python train.py --n_layer=13 --activation="gelu" --moe_layers=[0, 1, 2, 3, 4, 5, 6, 7, 8, 9, 10, 11, 12] --routed_scale=2.83 --vocab_size=8192 --tie_embeddings=true --lr=0.00276 --grad_clip=1.0 --dataset="wikipedia_en"
Below are experts of layer 7 (counted from 0) of a mixture-of-experts language model. Rows are named router (the router's row for the expert) and show model dimensions 0-95. Each number is 500 + 40 x the weight over its row's rms, rounded and kept within 0 to 999. Numbers have three digits each.
Before each expert's rows: a language model's description of what the expert responds to. This comes from a sample of Wikipedia text that the model never trained on.

# expert 2
Closing brackets, foreign pieces
router:484565527465584504545518535511500523563451499473534471489483488600503451525458494444490516535459469445400531545511533463462480547518533549497500502579503529479507361545444468549479505466483390470504504570545473524491456505433465507435581602513480446487471505502426499450506473509527488432

# expert 4
Sports biography prose
router:531586527460537480545516449519488554506505501512494489440538490467521439518392506520488475442442483519514528452548492396476510536456473494481460462481518504493537530433511484517495513485519472526494480454481534424534501518509487559451531577470529480520470445499503473512515463475612496579

# expert 6
Table pipes, sentence ends
router:479464464463491492495473443496519486452488505508490501536459566518513456467508442522434516473550546453540524442525484588472576479515492575489551575432483505467493464546538533538514421619540601499451508494494485566413520508539499509592502448509525457460503475516462463528547584575433491426

# expert 0
Name-initial capitalized tokens
router:478529517544537467529555548511461465487541492551436473531511450493522530485489586511532478569508476529491493525533465473553446458526526424468453527618471531525468504410509506510501436457491497468524459453538528482573489491407546492519513526482527511505436521445481536453517478490531421497

# expert 3
Copulas and auxiliaries
router:499491497479523496477457469496465492499513552507562535474556480472452575488572458501523458498531510537470453464424500593491534490423524490500489483494517520533495560557531430451526613500484561488465503529465533494502482500465460457528379504498471497526583517538482493538472504503502523522

# expert 1
Conjunctions and clause commas
router:453529482556416564467480505516497589483483515491441519527451545490465546454576470470500535576418485496491559562537506454533437520544473475592530503497478481464480482486532538442475457503541452483473499439531513461553542461485461517558491456499554649497493541491562500484515474422389528495

# expert 7
Mid-word name pieces
router:607409482503428474514509531508499471519564480465499454495479439482504491481502583464556471468515520464561528580466484462537502465515530397471509470426519474506457513501469515460526537478451533508525563533529511489475555501578531487454544422522507559493503471450575497521450579452487537512

# expert 5
Digits and numbers
router:498475497484517523524542513488476475526520537514471490521583488477545498529458525536536522442542533533528435462526543544522410538547499537491499432554493451485534567433419565480509482487471464504546493467486499463566523503496526474427500467534440423486556529529449521462529485504559493574